Below are experts of layer 6 (counted from 0) of a mixture-of-experts language model. Rows are named router (the router's row for the expert), up (a neuron's input weights, with its number), down (a neuron's output weights, with its number) and show model dimensions 256-319. Each number is 128 + 32 x the weight over its row's rms, rounded and kept within 0 to 255. Numbers have three digits each.
Before each expert's rows: a language model's description of what the expert responds to. This comes from a sample of Wikipedia text that the model never trained on.

# expert 28
Description: Time and sequence words. Temporal prepositions and articles in career and season narratives, such as during, until, before, after, in 2016, the 2006–07 season.
router:135127114144148195105162106113094137182145100078174126085074120148170118155129145134118065192142133189072118134130107180079138099124088099139135157122100150132180098093191159175115171094135125
up7:222087088143127152155088170169153163190105196109145154135160126130142145145164118181121121151072136115140152120149138118099108152156094135193146047064183113108158123144111086136132116107109155
down7:151111149105218205175130119136057095151102115118103134113136107122122091084152179108100129122125149158139119136125183143110149055142099143158137144142151111092114100114145052156070152112082140
up8:157122099118156105183125140088117100114099126103149140144084087152088152152108176095147164109100183163160133109168164109152141131158103148134140166174116089119239138142123033142143090146151158
down8:112140147084097136109074106124124114108107134144174178115137105108149144169061070147174113088171166131088083149097136090110090130107137152140165085126179103172094108112104107134143104114102196
up9:185175117130165131080168104122178154138131185133153144126097112201166074119124085120082160142182156106108117124072114091160183132060057105111124131139123085156073179113179151093098103098157128
down9:112095086068155080146166084115084129126092121189138094172121106178127182151127069102133175145112154147152162110121182104126183151102130117096077056204114131107131129125140113186165116089211110
up10:130084142112135128129203112132130084105137131136123122116165144190155164134115106138156094163100124153140107069105191086164142082113148104116087129116147163104186104110176131173152084097130098
down10:082143141119058136109111121120113152156150095119097212117178126135141173176087158132162108187222101107163153127142130184089096121101121130108172171096121092110116099069153209144120107187133178
up11:121130141136109127143120140116156170171083149135167155128172118151124124109183155142137106129189073139169102149175098108152113208146217160135103099124124077174174112163162081112167170143113161
down11:182060180080125214097165140108109123194105107070149124101148170109141138104116101137130112116119099075105126104107140120091106168097139159096138189164110154148150081053149156151150141118141163
up12:105136142129158122133113149153039172083165108099128117069142088060176121091141118186122142139136146128141119092141137115110143163094139096167124178147132117112089127198182132127139168146063088
down12:182152113129118164144164109189126143146140144152088127128149120070108129117105168153174165173176138170104128206105107159165140178111113065081128180148131068128214147161135157129131116087158104
up13:104120089149145121162148153105103110152149078101160177183085103081115112065143127091104119181119160159163099099188117103138090093062080099136127132135102141189191110140167107116121127126176142
down13:194190105131112112173128125120137117118154151135158145165170156142091149129135160193148106081184111161091129125133162172118109161129110176130115121176051134188146128159163117170110123117167156
up14:116185114165125145109127136106133126152150135146094076134114106097145115128112154131174086123106122121142118132127112161094170082079108114097087140162188118138125090092111167070208126128113156
down14:177095166101126121179130166190181076118151140138115102076130086105158162072113143135133122081084163154181135174121167155138082116127103192137126133149168138223142140143128129087145146150128065
up15:157142099104140097086164116068144135049182142128161166095098094152145100155101140138074153155131171125125218157100093141144087101126146153124150159118102155126124113079131145112119164148117138
down15:143153121105071099128067122088128134135110066103102069140082144150112061140119115173126123128176146205159170126096168085128150091163145162166167153131140111078109133160120075209120158116149081
up16:099162137135059147143140084060085136154150154166081114091122178077146114103085143092093112165076110165202136076137152119157106113129111140142091173124114114162177134103080113123098128093106116
down16:142153132147088078104095112135153126138115155156159083113094061139130127165140094180121110145131184184127120126132109089188137202195098101158196125139172160079103153114105102093184168097091130
up17:122064146104154132108165125102079123158165129121150132120165147151056125131070124172136120118167121121102154156179089074149077113136123104120157215111144145167067133131155127155142101153081126
down17:126163107139112144125117097106122139133110126142137113113135012138080154101095111150128237162141132165158069149097125079136099200099179071084136162102119119096101138130113071160117097111124205
up18:122140097158156135104106119047162126129069136106094110139207105091143182172085074137133142150160205126079123168121122101138125081107125156122136097107131156136115136147112113091092149158124207
down18:183163154126094114131162158075099136069144142125134132117109132128146182101140103089091049085095091087149033150066149114161151153132160220124124156157114128148089112125082096094172115110107121
up19:075136114123130162157122165180188115095119130066116163096153143107170077132144098208093075113105166070117163104171152152151178142137079122164140159152103141151148147113099165170145124152080084
down19:193118133125164213083137095159094123082138102103065100089158144126112136105111168160166153118136128137088184154087063145125111086113138084167104149124137123138060118092134141130133163180188091
up20:163072162157169141173134134103172174179068142121153095105109099144085172091174107126100115136113099142091117116119069090120191141126100118160177072122180168141117105171163124085083107104148189
down20:142115127110105159095108080151106131165137138156164086143091144123050142180119155060144126144122161125146153132114087177094095141187074088132152131126175130122169108158134180126137088132184083
up21:107137157048163172099075092126143105145132112136169133119046169182175104142097149140061130113098087104127027124142090106130129160084102147135197211103150139107157143167139161107132112132114134
down21:141149160180124147125134109116185098176122129160105086148161128126122124189145101154142124116118181102176142143133116156138150081119150142164146183138149209111120185168146157059152133128155172
up22:158089108131095113128131082129130117138156143133105133128074070126131104118168142206174123189131143122184127136124134113109099151123119162167139127169146148125127126130134140111142140130158122
down22:123133041162121085141134189133116131104127179109086143119115090146125128098180168106127113183183069049134153129118173148179150123156099160116130151108098163142185139131132102181147126088093098
up23:149151124124129099110140127141137150118126131103125146167106124158140112138127142171164102115103115068089127145180083132106185124183111146090118078073131207085124100120072151169127101130140087
down23:195121086135112093119125217161124174143131075123073172157122158110170084140112166151150099078114091077133187168156070071125153165202159090074193073160134144139151098132090119132096090173131175
up24:105133155136179150160118142156139078149134039162158120123132117072194131138133155111143152152118100117110160196135146140089126162132113154102131141163138163144135132127146121100121139097090132
down24:115147120114165128097152093104130120172107109103140123119132153167108123107118157111067114164173065096137118157134158071092132148107184163062114186150120152162168147114138151144072127130143062
up25:172115123119162151108139121128103071119157164126113166147056163128145138100155117110121101092190141153137145219091108084165093124160133125174191161087106204067108188140121104077097110148097093
down25:104193161133106202098162103157189198170110106166125117189159145146146149126070083045115086127104126039137120139077155111093060192146133114129178112146145148125127123189101125128154147120187153
up26:074108107097198122131096110111156102166132173116103123083154093109141114105133151146116171135157079084124162157255101111108100089137094051186147126106119188113159102110146139131144177107069131
down26:182139126162067186143129151150129126153097101172114232151141137132128139153126099123180119126088085068101092144167100070093130128079124166052178133118134135160147101113127161101101142079125145
up27:092114069156224097136121093172121110096178116137016183180133105091095150138083105163116149093103121165133119124135150164137105165135174080115170067139152127140123153154157140087146131199090200
down27:148141099093107105096079110148082071111140077089141070164114169129127125141143100094155084123104111150129146143129151197137151117155133101090086096121126125119162143108156107161157078137106176
up28:138106121173146112121118112141166079105120120140176138166109089103120145140134126080173143143073166091132128160073099145113077161142172091163157141134152146147140119126161156136151127138088138
down28:116097149149100149119108105126150155141120117129112142123157109132175195094182149167150086111121159118106092178159132162092170117118100130115091179148107161181128116133143126190137139122135150
up29:138121150150146110116217066156137141153129112088156173175191103077094135138144137159104100122097110124118143149091109093155166093144136126151116083116101156128124112148139161137132088133138134
down29:102193086136178107090173170120096133091187130161110087098129104148146141112149143178130097124153136130110137073116112085180097177127137139087094074160169138054130149148099177077131104138177191
up30:135099177147150082175114089123069154135143136101120076118106120137113216095074120111123135169067161113124135124099120136144160114132121119101143082090149111141184091163151115104170120088112146
down30:149205073088183096111067139126142100141090098159091100210163126120148142138073114123135093150166057204128160157120108129140021107105118077099144086051104162100141122058078106099143100140117138
up31:142122122154152101142108146181083151150115148095104075124091103170172121101119150096167155141083090108182108104122116164139151096142131166108149102163096084137092130084177071115083112136121157
down31:146080084091142196109111169176163165089086160118116158108106117137147139051121135135205094118116094090151121085171104126030126179136117091155152143102132169157124158131125127158130162130128109
up32:159103159134160119069139089182097153126161182111085135141120151141091151062123173149169173123135192158149129102191126149106128109091131152161093108122121132136086080162111125110136182093123104
down32:170091146192137189080125133098164120109131079206167147113091147157151126125114098150123107168142153070116100163150086114155145107078072102104109143129115153152170089123178075039116098134097100
up33:069112123099142162182145164120098129116180108164057130182155117117137136134205148133063097125141084134183114163108148122106094064114082117165073149142078056142126179107144107181079132180145119
down33:113195166120086120132071120088160129144153146175167161063151143081066093137165117156124114083114087128122121124133183190108149159118119133160142043154182143143136120168122206134156096081111114
up34:116134110116152096109186116115123121139143131154127143118142138085158166130101148108121177078122126101059060205128114139136112100154115107140118160091110043125123050141110199157145167118176144
down34:107190145090124137070087144129161089103154151151085132151159130116158120117141105120133106066129151124088132173108181162165094105119150122154095105185143141114106143101161155177108097204139117
up35:108189140111111132172089094117149087155200173098104115136174119141080160146106104114136104096079113113078156154122160185133157160113070157087149098072093098106102096120140050125107085206127150
down35:202117133150117067109141160131122174124143105206120115069096130131146168131174095055134125118143094110128191107094100090107091112085136090150122068148175103133201139125156119123089176100164169
up36:106106143118137101173161089080119094152189084125158129148142092170167171149090180112173084086109038128110073104144144109114165125143152116128113105125106185104129183116120133150179132172111136
down36:147043085120087124086148126122107100119133134155124093116134106155124100126141132088145091078131150125146127115108149119148130129088113124131131145111085132145113141143134185160128106146213141
up37:103172120090156131159118121115134133155143124154160042200103128197161129191133065155100127174113153120126110119096111195161037080218139165091131133072123115160152111144136107137091097129178121
down37:075113151120110080159088117184133121130143187142080131144096180130111157122129172161146163109127162118065099112114185097144111128209110163104095177165142092163128131126121133167110114086142144
up38:142127118101149164162129100135188126137134143062125142123099121133112175117112090112139093113027164136143154186136093139130051110115144161104113079134116173137165173132179119122125126149144088
down38:129139110101143136093125090199155131156093161133094156101080131114125197081140157105104052159096099087070128128175175140104109109123122097172095089149115096194099140114139129174076144125120166
up39:130214102128162178088105126045148135109148132070095162080160132131155130081211152102087109091100109087121124089114120152145100121106131102150177129083140119190117120086101117129102148144110111
down39:196104106115124159116116051126091125087141130041132117077144150197208177097102103165136123116121115158187120102132174151099094128097139114111123169132164123116106121160196093126141160108121157

# expert 21
Description: Headings, quotes, brackets. Line breaks around == section headings ==, opening quotation marks and parentheses, and heading words like History or Awards.
router:161090146122110119133139115114135143149179155179142182127146141175088164169143160091136077183161080126163139167129151112105116107112108074048113127112129078145117106132128158114164067185170090
up7:134193104144110173190168086174109073125094168132153118131118102143088087136099131110082123203103170120110123118156109141117127113151140161128076121177089153114117094128129134096162100084101083
down7:134136093151103108177122181142122119168174133179164151118128056089130125050136137131139171138135176160076121090060120129152129106149122119140141128120157110107116097169111155150101176141183199
up8:107131134127126150135117160217150157065131158157187139129113126147141089201035117139152195140156134125085111073097106109124116141104126150168146099122073126180099162142114125088145119184152112
down8:130099109087108145077095132116136187165152163165090144157123125163119136160157081115145177132113121121177114140109119110097110179140135160111140166140118174121137073098125129110081124115094158
up9:129135097115099132061139156111171088081097158069092159142162110060142126205107178191154116150066131099111131102105116133175123131152138127092071108099102140178082117131152170116101194124117061
down9:187087065081089090124076069150132177121184121202123094161124093119118154105104140132151117156096156156141122134112124179124158144078143115155085098214145136100138098156117083105121133090160106
up10:144118122105166132130156147117162163107093100184063149107136216089084136101199164132106179119217115082128096136089125169103116101099156137156144147027169147153136155163074161108132180153092075
down10:181168118154127165122110177125136113127170171072160139142138125094132111079087155116151175130124085092131135066115100145153125100107106072111088160105133186138156113170130144169112101165111064
up11:110099062096155149067095125100135146126177103174118147108135148126137110077152126124151091152146111128116073159074133128101113123108125135073118160049202176120068160089094175106129161122108164
down11:118109127126117120119139130141128167151132149150115164098093166098155127114097208092153094153194156054113201152083120132136159097126135121165118113067068159115144136104171160097124111139090154
up12:136137092106130193149126089168134194116085167082184152097132103132148169178176097170156138113110122103087143164140139121049120093132141150142099117120172100089139113122150154132096156116120135
down12:090153127151163154121110164158187139101142108158083161152100174179103142097151139137058167083117096117181131125202120149174195173095141111144105158129125173094095123169159147119105190145087166
up13:061115153089106115130130073144154198178156161132111065144093149142080097124141091095196168145150158096153113122178125147140111169113106055114142118158103059162142101105158138122089154130141108
down13:174101120115113100098121134123146192150121100178117116133121138106154106123145086118115140142122179103179124117180124124133131168094217170130128042170102170188133107137137134103136101123140099
up14:180157099153118109132158178144177114102128099125148148152117175157106140096155147089154134096111097135074089118086135107111161158072107112130189123158068116134159166079132131113149124092102154
down14:177144147143105177113173033104094122168182060163156149132110131147183091135137043096119113072159117107110173093118100120155176164060095090152137089058077148102087164100111131126151156175120172
up15:165191163157125138123112114124163103131118156182107140166120098189125125148123135133138115111125116157124165173097105110115142174124156097094050112085145116153146102173131128140090147132084090
down15:163156112132071139105198153134125171129172126210174151144095094097099148175149128171128097158149099155174157099085115140081134142143128134074134086128098092109113140132166119123097131082129147
up16:118192118129080104096147064133054110152158116095149126120152122128121095138181073162093154181131159159103071136092125170099118123080156092090111136111137108113083157189147128114168121142139164
down16:065095166169114099121123107177135134152096087172135141114088178097106086136115108215121097166088193144144044085094137118098159159122126101159156117211106122103189113101109094135143117133169103
up17:162067111161123114101139117132120169159100143138133177095130136090080145063159139128137120206076129153096130198117099150136135124139123095184105196167103139110112121132109147135079132148161177
down17:102124052132173056123169113121113143199051139077096118149097157141151134126167147062167125134153113110163097122141127171170144143151118112124114158143184140132069172106159102111171132118140148
up18:130164134089114162149137183141155160103157147115173164116083117113108163166118126077199115126082115168172145082125175087127120134121099050086173205093133108070175119091110134133084139102141146
down18:103131106121130115136144134145183120133156104171174128115125086142135070154164159103176108151141090118113084081175125155126077162124181133125087130076086134119085104167091108175066151093109156
up19:108143114105078126191143148170135094131154157139104133154132092164182087102188156168129091090137162160064160127152135138157092133157109133131070177133097137156120169191176166106131073107146134
down19:161171113120158149115109062118142162098165180120121118163147083197210206095126145098138155102140082066157114135153154132130106124130173143133155133166138187125146121114125114106117195154110161
up20:107142134062115076110052087095163131121128137106088129076104122139182132131135125101106114116165145119168146069103082086092137118125084142094126138149159077097032153128107115132131087105129064
down20:091086150102107142108102101111141108090116188078103105121125129164163097105132148085123130203166104164137139130117128136121108113152116105164121130089121105086161091130130143113166109088137187
up21:140063103089133115179096176136045147188118189198125112064188152148114111128156142130102140114149159163142194168103100142065118123104147146140161132064113118169104104143103093159130143094127115
down21:124123095090139124110080154150204098107084098156159143098062153093128094093103143088111173041116134116155125149092101160078164126152085101094147223114128124119066084077099154112116157148128091
up22:145106128138181138158084183174111144145193088220181141149140082189117136111148192082126103139107125121127089115140111138114112150118116095060124147110151042136164158129177219125215134115124125
down22:161150072130125117099146117130111080160166102149121099102140130113094183125111214116087198098181140047112110112188168048063109133153124096130144121085131150141118122143071120146087134094110107
up23:118120118085127157130116103197095139081123111131100152197091109131174130157151107125078124168144140140118129192103179110071153078072106086126131117114132163158099101133134084134113108111142108
down23:165177190088106119115044170146114132147158131189142160105138132144143143118170112110139098109145170109100081173169174186113106110132101153135084117119075086143170061105128108098161110159105117
up24:163127149149156203165152101110178043151146130108129181138120168106146130127126109091122117074130153125181151180090091143049166156098109113141109122056081151141072143126138154119167174137122122
down24:129123085128126162138161126118161151132153122143132122100140084119105177113098145155126139112139122088093120104135115160111145083169146138076099140076166134122134105140107155232115161073154156
up25:116158143158182129109079121094111099080080181159123118101120120146159095188137145127207111095085157137170088077209110128085129134099110114108109156135117117103121128083133082091144119159134167
down25:108101127110106080100138142110142129132118148125140137120100163106115119087127081119185105141160135138100144115159159150123075208139210079135136149067101116147105129145157143130077145173141115
up26:122035144128138102092097129158181104107142118115140138168144152128142125123089179112186121080115045076107122136113115143115145093147172135140111052149120151114144128181143117136161126086111190
down26:089144103121127111065103169131105121133156161102132179140224184108096107188119106138126162068161151138126082089132145146109084160144101236104091123172106087130084097133115136116142063102137067
up27:126162123155152176126075128186104159182114108190112106100113119117107151120123163091179137091106134158099133155128160125155091052170135128100154143158134105160133103139111172172175113152118096
down27:138051090144144145116170148100153097103083101161143128102143101171187039121136125100098068185123157163126158098095183116141135139156139139100125112112046155154127157120145110136140074147149120
up28:147141153124172147107086147105087100133084144103122078207138087153188140148123138100079149093113147113191083130186124131116057085104131124126135147079163102195135143116157111167101126167152161
down28:118180190182149135085103118133129129193179132096081149137137188133102121113146158142181166125114074139125197142097160104164112117085132144155101143139091136102122171138197148127152102103120158
up29:077085100059155070139121105147139065106083126119065203135110132116159131098106180115164137124102183109144106163144125082096104148078108071100099204133098141168151148152149186161112121102122161
down29:149165147144137186070123109130091133146149116137097110172121018121125122135148103098125154059125158162219145124083105158125101092118112121191163159092089088139134151135141155144136088157152073
up30:186136118109119109116073154172134130129152129061137070117087145130108110113096112114148141168195171137151157120116100086098082140144112155129136149140168135132155225135119121119143082104136101
down30:125109082136098166058097044120156112176086175151113143186133130110167183123086139143116129146092160137199123130101123107154157113100128115136134134131098129131094145144178112170134202127123157
up31:135194124162110181152119139117114169150075175103127140169155169176131096135093174128136112134104174154107058166182130116121151171119166092087125171146180123159075176147128119221155112115131133
down31:183124107083170121109144137096149138136093127116096108073185128140086108134116122088138120098105146115128073073143168089125171124136144087109145145132088100145114147153173144166055107159126100
up32:075109179137146151105191067122108111162082083162112113130101133098082141105096121106104132128050152121098217160081106098161066176136107145124079090180093107114099116145145137115095080083153145
down32:149151106130122094164161210111103132142139120127088117182216114188142165175103169125081108173137165176161087080133138083101137132061112111115120107101124116199094159088136125151128123112101075
up33:143147144126124082116103144157173113093165103193126098184230151148119118141132067160055106122155154100112094145136085102073123144133138146069116141132150086164166115089071162156144092152097120
down33:136211090155110116176066094135158182141163108152093054081108092090076112094120143083138154100127093175163104149099167117091158188156096124120097130122140084137118104167153171156215089151133116
up34:167123089145197154158118148125112179135125084132194160210175130185145135153116113097069062105109167093185170174170101146132129082089134129093081127117135130096131156101123127121128110156093087
down34:091144151110151109141170112165156182167139090147093085078121142170126117127166143129094154117097158109143134089119107156067123085113164114150168166167135140088112086180169122111140136099129144
up35:134072127126131225141131143122132152130155119086097160153123093080081124120156106117107101056161101124120164108145145089137130154130134139124165153110117125149077113131186185113145194138086133
down35:089123119107131131121122134152171111103133194150093090053086091102124136097119161109129178128090099124192089120156133131120165137152184119106125123136190137156151061120121152110188117123126197
up36:145107118116195102149143077136108131121105146151172147115144132153171095133148115112163139130168180136116136202105099147061061122130072097136109063075117075157109092173176135123120120141124098
down36:146132188128079074112153181168144127090132133113158124121064065116094069137183129102103103134128106079107122107162140111115127042139121156099128122146097119164165095141105095132168069118138126
up37:121157098097166101123149136119161088131136177170144163135153098121140119079097147109174167161135135101091187132087149104161128147190195147110144102094174077140144126148089116158164164124140175
down37:159104151087153132112144143131182134117175117132152115131122174145177172088153118128091115155139099101165063177112125096115125127101115119117150119128096095141166191068149109087101153148160116
up38:112104110081050143142145128109140135164189136135161142119183098136080139168100104100147147182159122046070130109138134159087103164098131186132145165115110131143074147143158157124172149068086118
down38:124094139085114062156145116077139207132229152114135167052152134094162183117071169182117156151132091213172107107136159111144161107094062146114108131146147162093110108167150114120075179093159071
up39:088144095166094102095106134126119127131099090136108125097115096142184145148106193157070153120165152112096135103090147153124176149136143128114115126200151118129158101095120093104110077134093109
down39:115171146085137108147070103094150115135064129095092143126151147089124158121108021138101126081124155087138138082133146055097159190107121141141076113132112103158089133125115144144126094141149200

# expert 20
Description: Non-Latin script bytes. Raw byte pieces of non-Latin scripts such as Thai, Chinese, Cyrillic and IPA, plus table rule rows, line breaks and scattered prose words.
router:093124146155152195139065105161149130116166116126123088096109134208145133162136109131118170117117101098142123156125228152163135119138100147093090103104108130087104119139163159124099100182154131
up0:163100145106117155092098107141138130096135096172125122090157145063134144172119107163080166177138046097145114153106073068133078137135123082121063157132070142116134114097128068092109172078146105
down0:099094112128113135149149158161159124111085090088125157135135066112127096129161132112164049136138162108089106196083137125124176104188093113142040189166128145090107169112069102151131152108065141
up1:143114107122078104196109112134073125113114175084138118126152128092132133087117133112102107035124114060084111161153108156085114109208123070175116107082165101070117133061128107082146136160141158
down1:176147130148156120124121159124157133160108157129130159101120095029121183137113155150141113128166145146114113095167149135070148131116147112148081116112146111187124127115125120152110065100062111
up2:148134123118107129116139213189143156098128176092131124111120181119157088134085107124157102074080116088137143115130103212146137144126149131153104132091173147101186138185152175151113100171182115
down2:093097128116140153147138147151125135079116220109108153153156095096124094099133107164091109072119111104107164091147133174154163144177151088190174103118193077102191092127123144169131123119128100
up3:077092130168116147090143138086195157117088089121132143126127188089104131194117120132102091171093097105163126183141164120135110099144101130112136096154171136137119118134165137059143129149178187
down3:125157148169075073133135146109119087154143145141179146146139144130111121189159147177069168157098081127115167169159135154069108112155143130185166172097136189120132086059094139103139082152154107
up4:147093178140114123104094130138161167134119122134162163107121132124137145105121164152155156060067072151132134121117111085084134160157111157134088095135091077202186137079160089125104141095100131
down4:106137117143130180132100139180139146069125169113159141189108112101132117117126160135126137091151090145118099118151094129183070105140127069101115103142079111104134160171150113145170119121150123
up5:081125139094131131181166140164129182120164108126121174116177127122099182191155082120145140136054119115105085117130140121088143131129140194172126136112176096113162135102096137117160128167187125
down5:094189089156103086210146182124141050155109169163191127077126127129157156107104081144167120128127137109115133124126123163125095095137145041142175079127071091125198131112147116088129190149086097
up6:108169124127137192130137180089150109142121134156145165096113139124117146164134082103170139152167120072102133148118118201158148150163144100143095139108119075139105089115166149084097105136110137
down6:145078179077081117135172102152169118129110159089095137113053133168126169145146062095111072122124080157143181160136120083035171175088102151135153085137185141118110101110153125071140138116147120
up7:148116059126125161155120139148138171152154107063109150105144180104061090132222130086085122070178072096193137059138133102173144075127107117142125109118127098159175130126147161116129126197143106
down7:107105167137099187142129155138154136086165090121175128117155113082154170165139152200080194135154143104143183118203123129128099095080150097132167145157111155161125152100098064082122183140170129
up8:077057125138135160153187143159106128126089106101170136101093119185096133156068116072126108091118150148136122147131106132120125149080124097157129113118151137198139150184129178151138131113116149
down8:079082096128114126164083102145124125216108154147125169171110179119141104110093184166056110156101133157134118151104137153152135035190085118106082107106154145110105122081150131159109129099117125
up9:170083104095157138101183122103069122115122146152068104134091188182128122156110166090125161103171129099117189056148155108118085178097104164135158138120065143119105081156164161170146160156132081
down9:157116140114111102126145105129185094092123138162090116159109175107113135135107127113166192126143155138132155124065119139077100178142132107078113153099188105179111091146111085183127128081127136
up10:124141131090136190145126133191169175127112151133094151118117135075120055118160027106155200101136141122103137157181119117113077162128160085091175150118164131140122156154110118103082085110072179
down10:111139157104168117116080105067161160098166124185127154093126126120178059095085159131112142122147135150162116172189096114094124140091150169105128090117120169157183141153095050074206151116087117
up11:187090153074038162159157142127159082118117124113137180150153123159080115172111139102131127098150151098179152110174130120073162150122144123120112146145146172151131169177120107204129089128101133
down11:131109141120146149194110113135169166139119098174060139095102143142161141099076118128114101120196176131148128108137219140120171137165124149095161097109110134119153121107163200085097111155071098
up12:144104127086138135172113131106183143113166125081109112208081129190154172116178100107205121072130039169107099139086191133197099148178109140154157127091091139089164149125072123149134108090115121
down12:136155143120102101128180127161125091148090159183104092170168104196134094139105140173111157196115157141119166172167139132127141132052119089157125113157126172142156134135141164120117125141074116
up13:180087120116132124096128125154094077108087150139129063135168149150102103103147129115089114132098127121133189093152145186123107144097155091180090085117166145096153144107122187015125159121117172
down13:120159095087117186107154088139107126117094102149164107099114080130123134110129175076089161071131169033131124140114151108152055115141120161130120116133210105084131173110109150118151111138119162
up14:047124138166090061148163102084086178126160091119132175081101143170100139111204202089124128146159118048114125149153149161117089082121128184096150086141106103102183135145107172101098104102135084
down14:111168129138090165133107207094083079158112160146168118144125158100120166119134168140184139087175098134175181090103141152173092175105161115141124087106134174072124153107133146076182199116116148
up15:102151075142232130142170161121121092188130167109111099105165136123102157125146170105064119136110126163152125092111100106093154145119153116074136111112139074128117124134088116095110143144092135
down15:069117076111111121170216116131088118102156167114080106163149081137176126091124159091171180104129113113134152154105142083133156121116117034112147158155126199146188182118098106102147089149127133
up16:068137138103128116083139126155131096126138069107087120176170115128139167144132130103210126060106160124154184085144090061168191140093112136181165101111132086174145091111153140126123095092111103
down16:109049144189101160144164136129071174107134137090146131179198197094120153165086117171131106159134152154151158074106097207121136113130124113131138122112103121216125114172110160097137140140134129
up17:133092118120101170154081119109134185158146113166148142163110133100071131111139138115148081092175123019110137177170149176097171137099173127145169121134142086115140187133100090165189172207163156
down17:060130087129101132123088085107201127152185060109124116106142094138101075137116098126054096093129137170138196036102125090114141140133134117142138091180162183152119134141158140153116129127103200
up18:113099106079142148150123047174187140147118080094123121152095152143152168161161192152145154168188177087150156123113143128119132120160122151107136102147109127137165128128127150136132139127057185
down18:158174127081147098152124064135149153131110116117137149142113150065163095126176191083106087136120073137146179140193145155213120111129140107109113131117119117073151185101152145164088179105090099
up19:129115090096143105115111150124192116053103135170156133151135091130138125116094143164149160211175138167121179164102183127099125087108099080144132098158134141118170130132137176081113190072166124
down19:091107141091113112086136095114107113175174117120079091120198127158108170133156088118166096090131146149159099157164160099104168173142123165159132125168162141177091136131153097086119070125115158
up20:168149169157100136069137153172157107113144201092146158108122104184088178126121141095121149128184093110112073084151207135126057144039136168180161135158067095129136129108140114137076151125115119
down20:143138106162169099120115182164145121134113131145105179137165089208182156065170079111146132116142142129103113118149105149130119189168171100130132106099142080153159137110101108054074168052131118
up21:094093131152087155089095089094131146043135157088181147095087155116182179105112083135121139101135145164112116092138210089104128087146196129129148140099099121141099134165072133131099109177149128
down21:133084085137105112105098068159079073151109122127130137138117082125146157071128082126094113120092133090144148143142152118109093149137172138111076101143104137136096092112126101116167070153137158
up22:145114127208142122108070138139083134123202135146097135149111084122129150173092137154142127136115132087173085151119125080133190099085131112116172147139169111141063097123109125074189128136156136
down22:074119090097089101103158100150141087070134133116134164076153125108132083152106055176106117100061115209155102118095062059113157136131156086069094090123138201164122136189099133195104144141175111
up23:109190128109103123145123077138105046108125074121167118125150173130082155116058067133128139111157163113123139145060125088096109199111141087172168115151130129192110096156187089111142062127094167
down23:146148101090128114051163151090105121111149120132141062120132145054141164117130078163139079202120124140136059142134075171143066099205190119172115187142130111166072119106157173139171035099093132
up24:065125143144172129082134121119127128100175071147095145164182095146151076090149127217116086138177057084114149159114158145139120144101105163070133140132162135163124139181080111096129099142141164
down24:107153094121143140173141075152085071113151118089200190132139156113079091124163070159093150169118122107109166111188081096146134182094157144143105054136101118128126130031031140113128164103101124
up25:151221128164129129105152160178144106082123133127119118144106173125185162163127115129101145151094145090079220052119132163116104038122090132089134107106146133099088125146130098114101068195109066
down25:150166148168123165162116143131117087142162148153137187128116119130174119080154136155100083119083145124116119110153117135162090100105109175086171107104173145119159159116118073190113080142178140
up26:181110161136150121189128084136113140140119107137134087118084161146191128119111149118145097127087134098127165077060117173091137090164103089143142099076188115162155096060095078129120120124105156
down26:165155150165110158117165137149112114095111158130168095141152145145138161109139111112161095103186154107110131102122104093101084123095074138124098179127081093091124150175058144119056101138107089
up27:154142148103116178091158142135103101103134162103132137087097147178140106139148125140132171119090188074138141102081167093115143134134120112141099157130166112100139151078132123099172105143153088
down27:087116144118094191078119180157126140165125109078130132171050118115150154125110162114113111163192126190081131106109093123154119037066096154112121206089108119110126159112148111194131139160105136
up28:127102134125147086185134185113149117133195163136156130146073200113085127139099163175140119125141144170096139140141146123099169122086162137096085115127085172125116119115126173108129133187157148
down28:162141165078148106156105124099101145150177044086118113096091166130120081143130135143132158129140136163150140141095167143068218110078142132085143104155094126127157087115164148105093081138115093
up29:068084152123139096164141089127109131139133092120144148156137180110112145096128137159156151134168155186147144109087137100105115104056097122155093079144121191136111112122127133134135109163076080
down29:142147138200115183081113088098147121116063110107140155042137125140150093146125105129157146189142112099164084137181107146108157123112153112140103106089126077172160081149144162064149087099139150
up30:139137135109187159130065159042144195183087046158087174115150106155149137133125200177084110058195145084094128162115108108120145089139166134163069077101148112133129152078103141157114075133079141
down30:164158116146147148031151125074127071181103127100149196111081146082112075121090084137053109128176096099127145137194148170114152092145161083134179154106140168131174139144087090122132098096138142
up31:154161122130103166150115107106158170176179107132151143106080120188127151103158124132163106140132102138140128100134198213079093159087151113179140133121071128169126100131118155127123105178162092
down31:129130153092128073131080098163093142106119119138118148132164140116150161130131092084113137168089086111087154165101089089166092148158094171188128115060106130154149089062154116105163097131110156
up32:174177143049140114235131135129084121157134142169152175098180162114159108111138147105167087149164115154107130113055071110145092092139186171185125116163133128136119113125143122094123079111151127
down32:132110118077124097117155135057178070119144083191098140138101108135076118213083191121138135105141071159139125071165140147103121155144118175172180159157157106154128126091193107103094115101128104